{
  "router_bias": true,
  "scale_expert_input": true,
  "init_std_router": 0.0225,
  "num_key_value_heads": 1,
  "rope_theta": 10000.0
}
Below are experts of layer 7 (counted from 0) of a mixture-of-experts language model. Rows are named gate (a neuron's input weights, with its number), up (a neuron's input weights, with its number) and show model dimensions 336-447. Each number is 200 + 40 x the weight over its row's rms, rounded and kept within 0 to 999.
Before each expert's rows: "gets" lists some tokens that make up at least twice as much of what it gets as of all text. This comes from a sample of Wikipedia text that the model never trained on. Tokens count by the router's weight.

# expert 11
gets: "of ", "er ", "a ", "'", "y ", "\""
gate0,181,255,258,191,187,178,138,159,172,255,153,198,236,278,251,289,123,198,163,217,202,167,275,196,205,150,156,238,241,237,179,168,169,183,249,296,262,216,132,197,228,250,169,214,315,211,165,114,161,125,260,144,265,238,187,169,208,287,140,152,184,234,285,228,221,221,210,193,170,210,177,180,173,178,157,197,207,230,199,300,250,168,268,194,189,196,226,169,157,265,233,219,221,224,261,198,208,177,190,251,201,129,140,191,158,194,193,234,238,196,168,170
up0,205,145,198,150,169,156,258,217,168,214,304,212,206,146,196,150,206,199,263,182,207,152,153,185,168,167,217,271,192,200,219,246,210,200,103,212,155,228,219,228,246,274,157,134,229,210,225,169,150,221,152,253,164,211,272,208,196,221,340,219,168,246,224,176,138,225,244,207,198,234,225,192,216,179,208,137,193,181,171,197,225,234,229,180,186,182,144,176,234,161,226,211,195,164,204,159,257,188,277,199,223,257,203,335,232,177,206,243,212,163,206,211

# expert 14
gets: "| ", "for ", "ed ", "ing ", "ated ", "ted "
gate1,210,206,198,201,180,238,157,203,230,152,262,217,225,150,205,165,229,195,200,166,241,167,243,230,270,232,184,172,233,136,236,269,129,260,163,167,113,201,237,247,204,252,185,179,221,122,255,241,175,147,180,274,116,113,172,283,192,214,221,73,204,180,185,171,193,234,234,298,236,228,254,168,155,148,240,209,223,189,161,202,208,147,167,171,268,197,167,181,230,170,163,202,241,147,236,226,273,271,163,203,227,233,182,227,133,231,187,163,215,147,148,183
up1,195,222,240,281,120,164,245,210,184,200,195,165,163,165,136,134,256,244,237,190,260,153,243,221,230,184,101,176,229,181,165,167,275,200,231,230,197,221,133,241,165,213,245,230,297,226,155,263,200,183,150,203,161,236,195,230,173,207,188,155,208,207,187,216,243,179,129,227,194,173,265,161,247,202,281,217,161,205,191,245,202,238,239,199,188,207,290,164,210,199,206,201,189,189,166,138,199,188,171,190,129,104,174,211,199,211,156,211,164,229,200,181

# expert 6
gets: ", ", "k", "a", "j", "h", "K"
gate0,171,213,207,268,138,195,186,215,236,162,176,252,281,283,147,156,211,187,184,225,240,249,184,218,170,171,205,73,259,149,95,174,141,130,209,239,160,106,250,236,197,257,163,252,249,180,200,180,209,177,200,165,206,252,211,193,247,218,228,198,217,211,199,208,230,250,231,287,187,276,181,158,115,207,189,173,195,175,201,235,135,251,215,173,168,164,203,185,236,230,210,174,237,189,173,221,221,97,235,198,202,245,180,233,206,240,209,229,217,199,207,149
up0,236,205,175,116,252,231,233,181,238,248,197,201,191,194,275,205,173,207,189,140,171,148,223,214,224,237,226,232,139,234,245,324,200,220,214,170,204,238,123,170,164,179,169,179,183,178,217,190,175,156,179,189,221,161,202,218,160,219,160,191,178,211,219,241,190,182,201,119,166,210,220,222,258,204,246,207,282,240,182,94,192,68,251,171,213,191,161,195,160,201,194,216,181,195,214,193,180,247,207,176,177,180,229,167,178,157,216,203,145,202,226,199

# expert 0
gets: "to ", "of ", "from ", "at ", "in ", "on "
gate20,142,239,212,216,157,204,190,216,227,167,205,212,199,129,214,130,158,125,184,189,175,202,193,130,157,241,137,124,262,179,194,141,202,211,144,98,177,229,295,225,150,175,192,171,162,213,174,214,203,188,159,227,202,121,166,204,176,238,221,170,250,218,185,198,120,244,158,162,220,179,136,229,194,235,151,195,221,186,196,202,229,191,166,184,238,200,179,154,181,181,258,191,271,256,222,257,201,155,257,137,144,233,199,205,212,262,241,217,200,199,239,192
up20,102,222,233,203,154,188,142,160,256,196,256,192,181,193,176,205,140,173,210,211,188,159,180,150,166,253,228,188,201,204,220,202,219,208,232,180,154,223,245,241,171,189,251,139,135,173,187,214,107,181,256,228,242,179,172,162,203,246,163,205,239,165,196,231,156,194,163,160,197,111,175,229,190,186,186,161,185,270,222,243,256,195,179,211,166,198,238,162,171,148,209,230,208,247,207,222,150,218,151,219,177,206,177,231,232,325,225,205,138,137,245,167

# expert 10
gets: "the ", "The ", ". ", "s ", "its ", "=="
gate0,242,241,247,189,179,239,258,207,202,239,217,204,235,200,145,222,244,214,220,192,246,215,228,173,107,166,215,240,180,220,162,191,183,173,179,226,159,163,183,116,164,209,201,212,151,182,202,308,126,197,233,189,159,236,192,169,170,141,113,187,191,150,174,219,233,220,203,231,239,131,178,227,181,210,173,119,225,137,190,228,179,191,242,208,206,202,205,192,190,220,161,162,202,132,163,179,140,306,270,176,224,202,253,219,188,151,202,196,275,200,160,183
up0,215,204,260,148,178,210,203,201,235,218,214,208,255,204,194,232,225,212,214,209,244,149,181,142,154,251,155,241,188,218,209,306,167,155,198,189,241,157,211,186,245,191,163,237,174,170,201,164,116,170,264,167,269,252,143,222,197,165,133,199,272,251,258,232,221,184,190,242,221,168,170,233,216,181,144,204,210,246,201,219,171,135,169,205,164,254,143,223,210,184,150,115,185,220,190,218,201,199,172,209,270,290,218,190,156,275,153,178,228,139,209,126

# expert 4
gets: "-", "y", ".", "–", "ti", "est"
gate0,258,238,188,193,201,295,209,227,122,162,237,185,202,169,182,159,204,164,269,215,260,250,210,177,171,148,263,313,225,209,168,188,194,188,241,209,233,203,181,210,161,266,205,316,151,215,210,257,189,182,176,138,183,166,232,175,236,284,230,263,173,195,192,267,229,215,257,134,185,185,186,160,174,214,189,183,241,259,208,257,199,216,224,218,211,130,216,212,95,220,228,191,202,194,273,161,192,236,173,182,198,201,177,212,171,167,189,183,195,199,160,91
up0,224,135,224,205,217,209,226,206,187,207,161,186,198,260,183,227,150,135,193,219,228,272,178,184,162,212,187,211,234,137,195,164,258,207,248,193,262,191,214,139,203,179,202,172,260,227,180,260,135,263,139,220,250,244,232,170,231,124,218,173,141,197,137,165,175,171,272,172,207,175,189,189,166,193,237,211,223,280,189,195,204,189,190,173,275,224,229,178,141,246,146,204,289,209,244,223,140,272,250,141,234,202,293,197,132,186,245,174,152,147,242,166

# expert 3
gets: ", ", ": ", "(", "), ", "– ", "'"
gate0,201,199,174,186,267,166,203,199,240,271,255,258,234,192,125,113,173,225,174,175,255,218,208,239,156,260,184,150,189,209,206,184,108,200,261,206,164,208,184,129,211,248,173,220,190,255,202,211,206,225,220,186,155,232,208,238,232,120,209,200,131,218,140,191,141,186,154,231,193,269,205,222,160,277,204,199,233,163,152,155,177,174,212,171,192,132,206,206,203,211,296,169,192,244,136,250,213,274,266,236,68,185,231,228,244,253,184,220,186,209,174,140
up0,154,201,264,264,223,182,189,161,250,222,190,176,176,307,162,251,172,222,220,195,199,170,203,192,188,205,198,154,206,167,270,193,241,159,218,193,207,197,269,160,174,199,213,199,188,192,190,219,182,192,180,190,198,152,225,109,177,243,132,186,243,209,143,215,181,216,178,172,190,164,187,125,253,176,212,199,90,259,188,164,172,255,205,230,211,276,210,209,302,217,183,194,182,165,201,242,164,171,190,202,261,204,200,253,243,197,147,228,197,194,181,250